python train.py --num_hidden_layers=9 --hidden_size=512 --n_experts=80 --experts_per_token=6 --d_expert=96 --d_shared_expert=128 --hidden_act="swiglu" --moe_layers=[2, 3, 4, 5, 6, 7, 8] --router_score="softmax" --normalize_top_k=false --routed_scale=3.65 --balance_loss=0.0184 --balance_bias=false --router_logit_norm=1.5 --init_std_router=0.0327 --lr_router=0.000508 --vocab_size=4320 --norm="rmsnorm" --norm_eps=1e-06 --tie_word_embeddings=false --optimizer="muon_variant" --learning_rate=0.0121 --beta1=0.93 --max_grad_norm=1.0 --batch_tokens=131072 --max_seq_len=1024 --train_tokens=516600000 --max_steps=3942 --dataset="wikipedia_en"
Below are experts of layer 3 (counted from 0) of a mixture-of-experts language model. Rows are named router (the router's row for the expert), gate (a neuron's input weights, with its number), up (a neuron's input weights, with its number), down (a neuron's output weights, with its number) and show model dimensions 64-127. Each number is 128 + 32 x the weight over its row's rms, rounded and kept within 0 to 255.
Before each expert's rows: "comes before" lists some tokens at least twice as common just after its tokens as in all text; "comes after" lists some tokens at least twice as common just before its tokens as in all text. This comes from a sample of Wikipedia text that the model never trained on. Tokens count by the router's weight.

# expert 71
comes before: "\n", "-", "|", "The", "===", "In"
comes after: "==", " =", "===", " ==", " |", " ==="
router [160 108 115  64 181  95 100 140  60 123 172 209 129 169 102 176 103 137 152 149 116  92 125 136 157  91 143 138  45 147 133  88 136 138 150 177 128 102  97  65 148 138 111 202 118 124 150 109 142  80 167 182 146  65 146 134 115  83 118  62 116 178 126 145]
gate0 [176  95 178 164 169  91 142  78 173 174 146 116 111 164  69 169 134 155 131 178 143 111 121 140 166 185 120 194 116  95  61 128 172 134 120 156 170 157  83 148 142 138  69  91 187 144 137 163 166 154 168 102 123  84 115 153 108 148 108  89 189  70 119  76]
up0 [163 126 192 120  93  93 145 123 137 129 129 127  96 136 118 129 186 149  87 158 167  93 149 121 131 140 139 153 148  74  85 114 158 151 142 193 187 159  90 160 206 178 133 108 207 158 131 206 148 110 167 128 168  89 133 133 121 164 132 129 182 119 126 120]
down0 [116 134 122 178 120 159 175  94 123 102 126 157 138 167 117 218  85 117 133 106  67 122   0 121 100  98 109 169  95 145 128 154 144 118 178 172 123 112 138  99 186 103 155  93 148 165 111 134 197  77 128 132 130  81 170 151 122  57 119 118 171 134 133  57]
gate1 [119 169 154 165 130  95 161  91 111  77 115 135 208 122 173 191 155 115  93 186 125 129 131 115 105 117 146 132 166 145 118 101 132 131 169 176 138 135 114 140 129 135 130 112  65 194 146  87  54 143 162  88 191 153 156 155  84  83 138 111  66 184  93 134]
up1 [114 171 109 178 167  76 142 135  87  98  96  82 106 110 143 120 163 136  76 160 152 172 135 126 122 110 137 149 132 163 130 130 111  50 131 115  90  68 119 170 146 151  36 133 133 133 151 116 124 141 128 106 142 110 151 126 114 135 140 142 118 214 161 128]
down1 [ 60 114 113 151  93  92 164 132 130 124 149  86 117 137  78  87 104 152 134 118  91 136  73 183 134  83 109 127 136 141 150 122 151 230 131 124 189 122 129 152 112  99 113 130 139  88 171 114 164  78 112 118  92  87 151 113 124 108  94 101 130 122  80 143]
gate2 [164 125 147 135 108  81 136  96  45 135 187 141 140  68 202  71 127 137 176 164 138 153 122  79 131 169 166 106 199  92 130 179 168 121 111 104  65  98 124 128  70 104 112 176 114  94 143 137  74 128 118 165 127  90 132 133  58 116 144  83 151 161  97 128]
up2 [153 142 143 150 129 170 156 167 103 147 122 148 123 179 151 133 178 185 139  29 135 101 172 131  90 141 174 153  83 144 124 163 120 105 145 160 124 131 143 125 103 107 116 208 140 128 142  96 135 103 153 121 216 115 133  97 135 113  46  81 122 134 166 136]
down2 [108 170 108 168 131  89 115  70 111 106 151 193 110  90 144 137 161 108 170 148 139 159 174 127 154 114 160  94 169 104 126 118 114 137 121 147  83 155 181  86 143  95  91 121 103 193 133  89  64 117 155 172 152 149 124 186 180  97 157 164  99 173 121 163]
gate3 [141 120  47 150 119  76  58 199 160 134 136 132 150 134 174 154  96 184  77 187 144  68 110 123 106  93  94  94 142 162 117 127  66  92 113 119 131 147  91  68 126 103 158  93 140 170 114 114 198 135  95 162  93 128 133 119 142 121  72 109 220  94 132  96]
up3 [108 173 208 102 170 152 144  75  57 123  97 143  91 147 115 133 158 103 188  45 142 187 140 125 127 153 172 181 122 124 117 139 150 202 154 118 147  77 148 169 148 170 117 141 145  89 122 162  87 128 144  98 189 126  88 128 108 168 193 128  26 144 124 177]
down3 [126 170 117 131 180 169 106 176 148 126 104 148  84 146  78 119 129 153 117 147 103 131 128  62  81 139 194 204 127 184 146 127 171  92 154 168 147 126 164  99 201 154 153 152  72 106 132  89 159 100 128 133  88 110  73 127 151 133 148 214 178 142  63 131]
gate4 [136 183 110 114  89  99 127 173 172 112 105 175 158 132  96 129 162 135 168  71 121 136 123 149 126  92  99 134 156 111 103 107 105 137 118 176 107 146 152 103 125 112  94  92 142 137 184 115 148 162  79 153 157 148 139 110  98 165 132 140  77 170 104 154]
up4 [157 213 102 117  83 229 115 149 148 105  70 194 131 121  95 128 188 136 191  77 104 111 127 119 142 110 110 154 114  84 122 102  45 111 119 136 100 121 152 144 181 137 117 152 142 171 222 144 180 180  37 150 186 107 172  99 110  95 130 143  99 156 155 120]
down4 [ 46 157 122  91 143 145 144 116 162  89 165 108 113 169 131 123 143 115  85 151 114 156   0 221 189  99 133 122 116 127 150  91 169 135 122 154 139 122 106 134 116  62  57 131 138 157 138 124 104 116 100 156 143 147 106  97 118 127 171 161  94 136 149  87]
gate5 [120 109 120 189 117 133 111  74 110 194 158 156 143  73 159 118 114  87 149 157 169 110 130 125 102 156 112 144 115 138 146 100 199 163 134 119  77  87 129 102 133 105 197  89 117  97  87 151 147 188 127  78 127 161 157 138 148 156 159 106 176 178 126 136]
up5 [139  67 135 130 121  82 113 108 222 157 193 105 140 189  88  68 184  93  64 164 149 112 124 111 122 121 219 156 200 128 130 127 145 124 121 104 105 111 125 162 132 104 135 163  94 126 125 164 163 154 127 159 161 116 102 152 145 177 169 139 166 100 149 108]
down5 [117 189 145 167 125 124  10 136 135 110  93  95 116 126  83  94  78 117 132 162 136  94 136 120 125 164 129 167 123 174 154 129  92 116 177 100 132 157 106 150 139 169 146 123 147  91  73 111 155 141 185  87 135 137 164  71 144 128 111  99 132 101 126 141]
gate6 [115  44 111  45 107 120 138 141 107 103 164 113 185  60 139 134 170 146 155 109  89 110 123 112 131 131  82 105 151 101 158 127  91  94 164 207 174  87  89 137 102 200 145 142 144 159 132 127  53 113 168 176 177 147 121 181 113 115 141 153  88 115 143 107]
up6 [123 169 129 125 140 162 106  98 129 143  70 109  71 154 122 147 138 109 112 112 166 149 118 128 137 144 165 162  88 124 120 149 167 147 104   0  60  69 118  72 127  67 127 129 140 126 121  90 158 157 118  98 111  98 140 107 143 193 129 110 150 132 117 118]
down6 [120 135  71  76 105 100 120 148 173 145 123 144 165 117  80 158 109 134 120 163 107 156 164  91 132  82 149 133  98  61 116 154 122 115 143 128 128 129 189 129 114 149 125 125 114  91 135 220  95 124  79  98 120 176  96 218 124 113 112 121  83 151 110 113]
gate7 [127  63  90 250 163 113 112 144 124 101 123 118 104 156 132 124 126 126  91 134 159 126 111 112 130 105 146  80 166 129 105 139 146 108 149 141 165  80  88 102 115 176  99  49 132 148 161 143 129 121 190 131  91 150 126 125 151 139 109  98 120 168 108  93]
up7 [132  43 108 249 139 115 103 114 127 105 107 140 130 154 117 129 127 114 124 147 152 132 116 106 116 131 132  79 158 117 124 156 157 127 157 146 146 104  98  81 160 163 110  22 158 163 147 138 131 133 167 129  93 149 139 132 151 132 103  67  94 172  95  88]
down7 [130 140 203 101 100 140 121 168 161 163 145 104 137 100 121 125 197 136 139 103 115 156 133 136  89 145  63 125 135  98 169 200 131 135 112  97 144 132 166 105 100 154  96 140 171 128  95 128 144  72 180 139 152  81  96  84 150  89 124 138  87 132 109 122]
gate8 [143  87 173 154 117 118  78 178 136 116 156 138 148 165 171 157  57 125 102 171 184 160 143 140 161 140 127 147 174 109 121 150 103 165 125 171 146  98 127  96 158 103  51 156 121 139 171 144  98 152 164 133 151 137  85 102 206 142  84 185 132 122 128 135]
up8 [145 173 128  88 164 135 122  52 123 130 101 138 151  86  83 131 143 100  88 107 112 111 108 101 113 122 108 103  85 119  98  72 138 106 141 136 112 116 133 151 143 148 209  69 133  89 105  98 100 147 157 128 147 119 145 190 130  88 111  90 147 118 141 167]
down8 [162 155 159 108 113  99 157 156 172 129 128 165 136 142 113 119 119 147 129 110 152 130  94 140 168 129 151 100  50 129 136 118  93 175  97 168 115 176  99 145 126 185 128  72 145 121 154 144 106 148 115 104 107 124 137 157 139  79 113 177 112 128  83 123]
gate9 [151 111 141 120 180 139 135  96 125 103 144  51 126 100 144 124  98  99  66 121 140 148 101 114  91 115 107 117 118 143  87 120  89 143 135  97  97 145  78 145 119 111  95  88 181 129 122 127 191 128 138  83 105 159 163  92 122 153 170  85  87 163 125 121]
up9 [128 137 104 154  99 123 103 127 137 146 174 134 190  90 103 109 164 134 144 136 114 124 154 101 173 116 130 104  82 101 150 124 195 116 141 167 122 166 128  93  96 149 163  90 145  90 128  83  85 100 129 145  89  50 117 142 156 116 103 127 148 139 176 121]
down9 [118 154 164 144 173 158 117 116  74 153 139 147 131 121 101 120  82 112 196 117  88 125  66 162  93 138 188 180 162 133 163  42 194 119 130 148  64 120  99  88 110 177 121 102  57 155 105 150 116  71 207 124 140 176  97  71 138 108  78  70 150 150 119 159]
gate10 [108 160 177 134  86 140 136 155 164 150 110 121  77 128 162 116 106 132  79 162 142  86 111 104  95 133 137  96  96  93  54 135 115  80 150  99  77 135 138 110 178 146 182 158 128 151 140 125 131 127 147  49 102 139 119 137 155 151 158 156 168 106 141 173]
up10 [149 140 158 135  98 135 111 167 100 143 105 122  87 117 113 130 111 137  84 132 144 111 105  78 113 130 144  87 100  94  46 139 143 108 139  82 114 132 139 133 187 170 186 161 157 132 129 168 121 132 178  82 104 120  96 127 179 163 133 142 135 110 110 160]
down10 [ 36 153 169 174 127  91 139 107 136  72 105 124 100 113 126 135  85 132  61  99  66 139  35 108 144  38 150 150 132 126 194 126  88  99 124 155 161  95 152 116 168 142 139 107 158 157  83 149 120 155 110 139 172 149 180 105 146 101  75 163 145 168  74 144]
gate11 [101 134 115 108 128 126 122 161 158 154 165 110 135 173 106 172 104 134 111  74  92 138 142  98 108 121  80  81 149 161  96 129  81 128 119 112 128 171 134 137 145 168 171  84 117  98  66 104 110  91 110 104 146 209 174 127 143 110 105 110 168 137  57 158]
up11 [128 112  86  84 136  90 115 196 105 118  78 194 135 152 109  82 161 156 151 170 165 167 132 134  76  79 133 153 134  92 140 135 153  82 138 108 120 117 130 170 150 158 163 110 101 128 114 139 166 136 162 113 145 107 120 155 106 153 114 122  90 106 167  80]
down11 [130 140 143 143 143 111 108 127 106 116 103  99 141 119 123  83 150  88 115  62 125 131 104  92 123 130 140 133 136 116  87 175 189 138 102 134  96  62 147  77 132 160 118 214 186 159 150 120 155  94  94 169 109 118 163 151 104 123 139 134 107  75 129 133]
gate12 [134 137 107 129 126 128 114 155 128 118  53 149 108 112 225 119 163 121 103 184 124 103 126 160 141 162 104 178 205  64 138 103 159  74  85  98 128 116 142 155 157  79 165 137 141 118 111 110 101 117 108 135 145  83 147 112 134 101 109 108 136 149 174 210]
up12 [ 96  52 167  63 141 112  89 154 133 155 129  95 152  79  75 106 135 125 139 144  96 117 129  98 119 118 134 115  84 119 127 154  87 180 139 184 115 147 136 174 142 172  81 100 136 158 158 177 141 117 107 125 124 139 140 135 125 154 119 141 124  94 133  71]
down12 [135 142 146 153 226 105 152 162 137 154 161 131 151 185 152 150 143 131  72 123 113 120 148 151 199 141 113 173 118 150 100 157 147 131 174  79 132  81 143 149  90 173 115  86 129  84 110 206 122  96 134 117 120 140 124 105 151 177 122 128 132 142 162 130]
gate13 [110 105 118  74 213  65 186  55 123 133 114 170 214 101 158 118 148 153 179 108 105 132  85 102 131 129 113 133 148  85 128 138 159 165  55  98 144 118 145 117  86 102 100 172 124  61 164 101 178 116 101  88 136 108 186 148  86  91 129 110 109 132 111 135]
up13 [110 178 189 126  95 105 142 126  72  64 189 108  95  77 136 119 138 107  95 158 104 192 131 122 172 125 102 104 181 182 217 115  84 190  98 254 145 105 112 112 124 122 115  99 144 166  97 151 145 137 127 118 163  96 112 155 132  87 116  97 117 168 141  80]
down13 [187 169 155  89 131 116 114  92 102 108 191  93 139 140 141 178  62 151  85 154 233 120 139 131 119 103 159 180 115 137  77 128 133  91 144 133 120  84 109  89 132  98 159 100 176 169 137 136  46 100  84 124  89 156 174 170 157 172 178 129 152 110 154 128]
gate14 [ 79 171 202 152 137  89 147 111 122 161  59 169  46 141  88  72 111 128 196 119 114  98 130 133 104  86  93 115 119 155  78 110  75  72 145 121 130 132 136 162 137 109 150  62 106 131 133 114 132  78 120  90 163 140 110 170 158  73 133 126  94 146 147 126]
up14 [111  95 105  74 171 192 102 155 125  98 178 118 156 111  91 118 127 125  89 132 121 131  99 190 146 146 124 118 174 110 154 151 112 170  98  75 168 141 113 115 187 109 145 146 113 145 153 139 116 154 121 129 113 205 181 118  72 171 130 148 145 197 156 142]
down14 [176  99 128  87 142 206 121  85  88 189 143  88 109  94 140 139 137 133 149 102 161 135 117 181 117 130 109 122  61 118 116 125  70 133 155  84 168 144 147 129 128 167  63 136 142 106  66 106 130 148 153  86 120 144 171  76 107 145  86 116 107 143 174 122]
gate15 [ 69 101 152 110 141 147 136 170 182 101 121 131  97 164  74 137  66 119 105 106 101 119 136 132 145 139 159 151 114 141 179 179 137 174 115  70  89  85 121 169 134 108 131 158 135 160 125 113 192 123 108 129  56 129 130 112 115 131 137  98 150 117 152  87]
up15 [ 89 126 118 142 116 193 133 181 183 121 117 137  86 131  81 126  79 111 139 104  97 133 142 123 127 123 189 138 103 147 116 190 142 140 120  99  93  87 121 172 128 108 122 146 124 143 135 151 201 106  98 137  82 132 112 114 141 170  30 111 174 135 155  99]
down15 [194 110 226  90 163  77  72 145 118 175 174 117 170 159 136  96 107  88 140 129 166 130  44 147  60  46 163  85 136 156 160 113 109 120 143 162 119 129  68 140 128  90 119 179 102 134 134  87 113 129 144 146 144 136 157 134 142 160 135 157 108 130 112  89]
gate16 [ 98 171 184 193  99 178 143  86 104 100 141 120  89  93 115 135 177 123  99 162 129 144 108 132 105 112 134  90 124 157 108 132 181 114 158  92  91 148 142 135 128 139 122 130 133  81 173 171 157 157 146 101  87 120 137 128 142 102 124  94  67 123 132 178]
up16 [ 78 114 146 147 166 188 194  91 132 144 168 136 129 148 139 160 152 123  83 103 143 125 102 156  86 121 131  81 154 141 141 121 158 140 111  72  78 189 114  71 148  84  96 117 130 114 144 104 142 142 152 178 154  84 172 144 140 156 112 130  80 121  52 152]
down16 [182 215 139 150  85 106 149 159  97  98 175 147 159 132 157 149 143  25 101 110 106 161  82 102 131 154 116 169 118 104  73 104 120 144 114 111 118  79  92 104  78 161 121 128  90 111 183 145 153  41 157 139 123 135 155 123 155  86  85 137 141  84 175 136]
gate17 [132 127 138 117 128  84 115 166 168  96 109 154 181 124 116 133  86  68 100 122 113 103 132 106  91 126 135  58 157 143 147 138 118 145 148 119 144  78 111 144 146  96 174 122 111 112 141 145 127 106  99 182 113 130 179 138  98 109 110 148 137 152 114 150]
up17 [ 92 112 116  80 146 100 142 134 105 161 121 127 205 166 137 121 140 120  84 125 126 148 143 100 107 123 105  88 174 104 119 148 110 144 162 123 148 110 114 138 131 114 149 106 126 101 244 132 140 140  76 153  82 174 152 152 126 112  71 192 162 169 177 174]
down17 [169 119 104 112 120  98 124 181 130 125 100  65 183 123 113 111 114 152 153  76 132 129 180 146 133 142  90 145  97 112 142  87  58 144 134 207 182  99 173 116 112  83 120 174  94 140 129 201  87 171 106 143  91 136 148 138 169  79  68 147 100 129 141  96]
gate18 [161 107 185 153 134 105 138 137 126 186 128  53 150 112 155  83 221 147 175 184 144 197 141 126  99 142 106 106 128  99  62 116  67 155 127 158 105 152 134 106 166 120 110 143  94 104 150 104 106 163 155  76 120 115 140 130  94  96 154 115 138  73 115 119]
up18 [154 120 178 180 112 140 127 127  94 206 131 108 200  98 115 131 172 136 164 156 111 138 129 140 145  85 153  94 118 131  85 101 138 159 170 146 146 183 105 106 157  84  87 183 130 155 136 115 117 155 160  70 101  88 156  98 138  87 164 151 120 116  98 145]
down18 [155 128 118 134 128  90  95 116  73 169 113 141 145 167  88 105 115 117 117  64 153 102 144 109 171 192 114 145 135 144 154 155 138 120 103  93 111 135  97 139 131 153  91 155 129 135 144 132 152 139 116 130  93 123  69  83 116 125 205  92 159 122  57 156]
gate19 [134  86  94  99 120 112 146 193 136 107 194 153  56  20 106 128 166 150 131 133 122  97 145 145 185 171  58 137 138 204 118 137 115 110 100 126 137 146 120 147 157 137 126  80 150 176 111 126 152 116 106 164  40 108 158 135 134 108 128 123 137  74 138  91]
up19 [137 126 134 125 150 125 117 138  92 106 163 149  71 127 119 105 151 156 117 124 192 101 124 156 192 112  82 150 118 153 103 150 138 151 111 137 126 172 126 165 175 143 124 147 150 163 141 126 142 104 164 211  79 132 138  77 143 132 170 111 143 153 105 126]
down19 [129 159 104  90 129 146 149 168 198 144 128 107 149  81 138  69 116 100  97 139 148 172 185 133 131 121 177 160  97 126  90 112 115 156  94 134 143 133 138 125  84 144 140 113 141  89 118 178 141  98 144 120 106 141 150  91 109 156 169 194 125 193 148 143]
gate20 [107 118 146 120 122 102  96 194 192 128  97 135  80 138 105 188 107 120 137 110 136 172 123 131 138 133 137 153  96 121 159 133 156  77 155 106 107 146 113  91 108 179  90 150 128 126 128 154 141 130 113 105 191  87  93  96 144  78 129  90  48  91 115 148]
up20 [130 148 182 134 127 120 127 190 176 106  57  80  63  99  89 181 118 104 129 114 120 179 129 101  97 126 118 120 140 124 145 121 162 119 161  89 116 107 108  85 105 138  90  90 125 147 173 118  87 128 158 151 145 118 161  71 154  90 137 168  96 109 188 189]
down20 [199 147 140  85 139 111 186 125 127 140 151 102 148 152  98 128 158 132 105 130 121  97  76 134 138 106 152  99 126 108 174  91 127 136  73 130 128 168 141 132 131 163  93  67 153  97  66 136 115  83 197 134  86 144 163 104 169 100 125  94 170 113 122  77]
gate21 [130 130 102 139 144 158 157 174  51 199 120 173 136 163 100 135 133 129 140  94 144 115 113 135 104 134 158 118 145  61 125 104 180 197 161 111  29 177 108 146 200 129 152 138 165 116 126  98 121 126 109 126 115  92  98  83 151 123  87 164 122 114 159  96]
up21 [146 130 102 162  83 152 126 168  55 199 114 137 133  98 151 145 135 123 164 165 169  96 117 105 110 142  64 199 144 169  85 140  97 126 166 196  70 116 152 137 117 147 135 105 107 139  94 136 106 134  73 102 115 152  97 132 143 138  85 140 116 147 176 111]
down21 [ 45 124 119 138 153 131 100 139  94 111 138 121  93 154  94 176 154 127  71 170  74  99 212 163  79 120 116 103 121 116 130 130  96 136 104 148  71 164 103 142 138 129 125 166  64 101 128 116 119 108 110 115 127 105 136 154  98 162  96 131 128 128 100 171]
gate22 [ 97 165 165 158 114 163 120 172 120 125  70 108 235 128 181 105 131 135 134 166 166 138 118 119  97 163 109 123 124 116 149  70  91 157 153 122 131 115 107 132 207 145 113 159 119 166 141 145 106 116 112 132  85 110 102  48 137  70 102  72 111 159 168 189]
up22 [ 88 154 137 133 122 182 135 190 110 118  66 119 158 109 187 146 104 149 187 163 168 115 148 138 135 141 176 136 148 145 136 100 112 169 158 139 154  44 122 118 122 143 114 164 116 164  86 139  87 117 166 134 158 125 120  91  91 111 109  81 100 180 178 178]
down22 [121 112 145  94 106 219 156 156 148  52  91 131 144  75 125 112 154 124 128 102  81  84 175  53 129 105 171 144 153 113 169 172 123 123 155 136 140 129 141 134 107 139 119  95  93 134  61 187  86 128 195 122 108 201  79  89 110  95  93 114  98 170 152  98]
gate23 [159 131 133 178 152 133 129 141  91  53 108 121  75  89 131 145  79 135 133  88 108 149  82 179  96 216 134 195 107 100 159 131 173 157 130 182 156 125 130  76 134 111  91 150 102 124 124 135 138 142  97 149 147  69 131 120 150 121  99 146 137 158 118  59]
up23 [102  51 127  93 117 110 123 169 130 134  76 156 126 142 149 127  62 132 110 136 161 160 104 167 117 126 112 170 133  94 220 133  97 143 103  63 154 151 151 116 107 153 155 177 177  72 158 144  82 116  73  74 136 133 180 126 144 118 106 117 145 141 103  57]
down23 [146 132 137 161 129 120 154 142 159 123 140 114 134 134 147 176 105  87 180 133 136 156 125  83 112 118 133 122 127  71  87  97  94 126 151 107  83  98 143 199 123 130 146  51 107 103 146 130  99  73 163 179 116  88 155 194  61 125 167 198 162 128 141  68]
gate24 [136 149  65 176 107 170 126  96  91 114  68 159 115 128 164 127 116 136 113  91 147 166  86  97 135 121 124  84  94 166  69 153 151 100  98 124 150 206 127  79 146 140 113 105 131  92 109 204 151 201 173  80  52 165 116 162 179 102 131 101 139 131 111  78]
up24 [175  94 109 104  92 110 164 138 119 172 216  96 178 130 152 206 107 120 199 104 139 168 151 118 105 108 125  58  94 111 141 126 172 188 162 101 106 149 163 113 123 140 152 191 129 122 150  84  87 118 125 111 155 161 117 181  88 163 159 127 147 121 122 131]
down24 [162 145  61 149 133 167 116 102 109  66 106 122 178 124 127 167 125 134 135 102 124 103 160 160 100 145 158 161 114 128 154 118 126 134 178 121 110 117 108 150 140 162 140 114 121  97 170 164 118 114 113 160 153 198  96 137 154 154 116  97 105 106 102 151]
gate25 [153  92  87 130 135  56  61 103 172 134 115 135 166 154 179  88  81 108 183  94 113 122 113 147 188 167 109  86  95 136 141 120  84 123 156 117  75 128 129 120 121  98  87 102 115 162 111 147 102 186 119 122  99  71 143 160 122 121 137 143 152 122  73  84]
up25 [170  89  96 200 129  64 130  94 124 112 117 116 100 166 158 103 170 111 133 121  96 132  98 165 142 168 106 100  82 140 107 168 153 122 120 117 133 142 128  77 116 150  96 121 107 103  76 193 116 115 107  81  75 104 110 150 158 113 103 145 150 106  71 108]
down25 [137 111 124  91 133 132 181 115 131 156 156  91 111 100 163 102 107 147 147 102 163 189 172 104 123  97 114 164 153  87 165 146 159 148  85 139 151  97 144  82 218 144 150 181 146 102 116 130  95  64 119  87 132  96 159 164 110 183 125 118 114 150 149  87]
gate26 [134 138 192 131  96 155 153  67  86 106 119 123 156 134 141 101 124  66 173 104  99 132 129 137 195 157 120 104  90  61 161 106  75 115 160 170 102 120 147 148 162 126 179 130 104 113 147  96 106 157 106 120  86 156 162 145  71 116  80 110 153 119  75  98]
up26 [116 105 128 102 125 107 119 185 136 124 174 140  55 116 181 136 130 116  94  87 157 129 124  81 102  99 138 167 159 116  92 130 219 172  50 131 154  58 162 113  84 110 104  61 146 120 106 148 141  93 145 137 171  82 131 122 177 137 177 143  88 172 213  97]
down26 [ 92 103 156 138  54 110  96 105 185  97  95 153 161 159 152 114 154 168 130 139 169 107 151 163 167 104  88  80 162 183 130 108 133 158 100  34 178 126 141 106 153  84 114 131 146 164 138 200 115 150  96 157 102 127 104  75 119 148  57 169 103 102 143 128]
gate27 [ 97 146  53  93 104 126 146 108 130  97 124  88 173  88 141 104 148  98 153  70 119 110 146 132 127 115 189 167  78  60 147 148 145 102 139  91 146 123 128 129 123  81 171 141 148 127 126 100 200 117 168 140 175 133 190 128 179  88 183  85 156 115 151 158]
up27 [148 109 212 143 119 131  94 129 189 178  95 106  94 196  85 170 132 144 112  99 123 124 118  98 116 132 140  69 140 177 107 134 117 122 111 166 222 184 100 178 175 124 134 115 136 171 126 146  60 146 139 165  97 136 141  93  93 131  41 196 116 153 107 128]
down27 [138  92 136 157 130 117 137 157 144 167 172  94 179  97 147  93  96 153 146 170 195 157 113  85 179 120  89 179 149 120 202 112 101 110 104 113 130 148 108 148  90 117 156 156 129 105  95 151 162 101 164 110 107 104 112 115 143 136 203 148 125  86 147  91]
gate28 [110 137 139 164 135 127 114 134 128 162  90 125 145  98 101 123 114 165 192 173 113 116 134 131 123 177 148 108 113  93 150  85 123  67  88 196  93 161 106 168 139  92 102 151 140 126 128 147 180 104 146  81 157 134 185 126 140 123 161  98 133 157 157 116]
up28 [183 158 123 127 119 139 109  78  38 104 177 117 129 132 181 113 144 128  92 123  95 152 130 111 158  99 110 172 156 134 111 149 159 255 148  66 166  91 129  80 100 144  65  60 134 124 123 101  72  94  77 124  84 114 108  94 108 114 173 152  98 166 120 133]
down28 [ 97 136 106  71 116 114 142 162  64  98  83 148 110 118 131 110 139 154 182 163 104 116 137  86 147 103 168 113 177 140 113 140  78 153 111 188 119 136 125 140 105 207  75  83 121  86  60 108 156 154 137  69  85 139 132 136 107  76 135 131 128 149 106  99]
gate29 [143 120 195 129  99 117 155 156 104 184 136 179 176  96 110 107 168 103 190  90 136 155 154  80 135  56 124  90 108 170 106  62 158  95 127  64 133 124 162 129 134 151 127  76 168 112 155  90  43  98 150 186 126 113 108 108 170 180  88  97 103 141  68 107]
up29 [146 155 131 162 203 102 134 111  76 111  56 128 121 192  90 140 109 111 130 157 127  97 125 112 145 114 190 145 125 157 197 132 127 157 109 101 165  43 112 186 130 114 157 132 102 170 160 125 146 142 143 115 106  90 175 124 119 218 157 138 116  87 107 147]
down29 [152  74 122 122 130 125 123 149 144 110 110  46 138 131  86 112 136 124 106  83  83 106 161 119  90 146 154 179 105 152 111 135 133 124 172 153 102 112 107 129 184 123 127  37 141 115 134 167 154 168 104  92 148  64 104 154 142 175 158 161 105 100 140 143]
gate30 [117  77 188 132 134 106 155 142 136 156 118 145 146 119 114 132 127 136 159 148 116 139 127 128 149 122 127  79 129 167 138 126 182 128 111 123 120  55  95 144 111  73  21 162 138 118 137 120  30 108 170 164 140  81 158  54  85 129 114 152  90 130 180 173]
up30 [134  99 183 130 126 139 142 166 163 148 123 128 170  86 109 131 117 132 116 166 106 154 123 155 145 122 135  77 168 136 116  91 226 105  96 157 105  87 112 112 119 106  46 142 142 108 136 129  50 124 122 159 127  99 177  94 111 122 128 101  95 141 178 152]
down30 [115 141  79 182 172 163  61 161 171 146 166 138  44  72 114 117 135  90 150  90  95 109  24  91 146 109 140 150 141 114 132 132  79 141 131 132 136 159 193 135 104 140 126 106  97  91 173  97 143 130 100 150 149 149 136  70 128 176 151 137 137 101 131  99]
gate31 [161 155 114 130 154  73 106  92 173 124 102 134 105  68 121 101 120 130 159 106  82 158 163 122 174 160 100 117 161  95  90 143 182 119  97 145 138 185 121 114  65 177 136 108 202 124  98  47 117  67  91 152 190 128  92 113  96 130 108  99 197 133 150 121]
up31 [150 170 184 132 109  49 132 108 165  87 102 110 170  86 110 123 134 141 152 123  96 116 129 134 162 118 120 116 132  95  90 165 196  61  56 123 184 165 113  77 127 125 141 120 171 105 132  77 105  93 160 171 182 144 153 104 114 134  81 102 185 141 111  63]
down31 [ 94 146 106 158  92  79 153  89 115  89 102  67  59 144  74 127 163 145 110 105 171 124 141  84  87 168 173 162 203 111 171 128 120 164 126 144 209 166 114 150 153 146 125 151 131 104  83 171  71  87 172 157 123 178 165 124 141 122  77 148 121 144 106 146]
gate32 [168 129  95 174  77 151  74  87 102 126 118 118 127 151 129 152 236 130 130 136 151 109 112 148 109 154  69  83 176 176 162 157 155 111  88 110 164  89 119  93 136  76 107 119 144 199 157 132 116 127 222 130 151 169 150  98 143 148 125 123  54 145  54  90]
up32 [185 131  64 151  75 145  65  91  65 102 109 120 114 132 122 141 225 130 121 122 137 101 113 155 118 112  82 101 178 146 163 150 143  69 102 126 170 133 112  78 129  70 119  98 147 195 147 118 120 134 191 121 156 168 140 113  73 133 138 127 116 162 112  76]
down32 [174  76 117 162 174 155 159 129 131 150 134 136 107 196 107 112 163 152 115 154  74 120 112  95  97 174 122 141  96  56 133 115 140  92 142  97 115 143  44  84 135 132 128  73  75 131  90 124 157 110 185  99 150 138 166 157 179 172 140 153  91 156 156 134]
gate33 [131 109 107 143 173 162 145 177 127 101 100 122 106 134 112 130  73 136 171  87 132 142  97 139 122 189 194  37 100  67 100 149 129 159 115 158 141 140 118 124 127 184 158 128 149 143 151 115 181 118 162 145 136 130 122  76 133 103 166 164 121 109 148 106]
up33 [166 111 107 142 157 165 138 184 111  98  81  99  76 133 121 122 115 132 179  74 151 130 114 147 113 179 174  59 128  81 124 140 135 160 114 137  95 157 113 170 126 200 187 144 133 137 138  95 193 103 202 147 127 126  99  68 137  81 168 153 117 117 161 137]
down33 [ 58 115 115 206 142 124 163 121 167 125 133 157 139 173  91 172  86 117 105 153  51 142  47 138 133 112 156  94  61 142  96  96 129  88  76  98 127 159  74 180 150  87 161 126 127 147 149 150 121 113 161 173 176  64 157 146 125 134  28  85 147  92 135 132]
gate34 [161 127 136 145 150 193 102  81 175 110 117 151 164 113 114  67 134 134 121 132 147 191 125 136 135 173 153 120 166 115 176  78 118 106 102 125  93  87 171 169 130 186 106 120 222 150 155 133  75  96  75  74 160 117 146  97 114 130 117  84 103  90 106 171]
up34 [121 101 144  80  92  68 155 114 100 180  73 122 101 145 114 147 137  93  74 177 108 101 133 115 164 107  79 107 101 121  86 147 162 147 132 145 163 205 116  82 120  73 171 130  67 123 122 171 159 152 189 134  70 140 141 128 158 144 132 143 166 180 136 134]
down34 [130  80 163 184  99  88 111  92 141 143 168 205 179 116 193 121  86 160  92 171 204  62  58 144 111 100 111 185 161  86 111 115 108 143  52  85  99 156 100 165 166 158 121 134  84 102 137 185 126 114 162  88 191 155 137  91 120 120  97 112 139  88 144 180]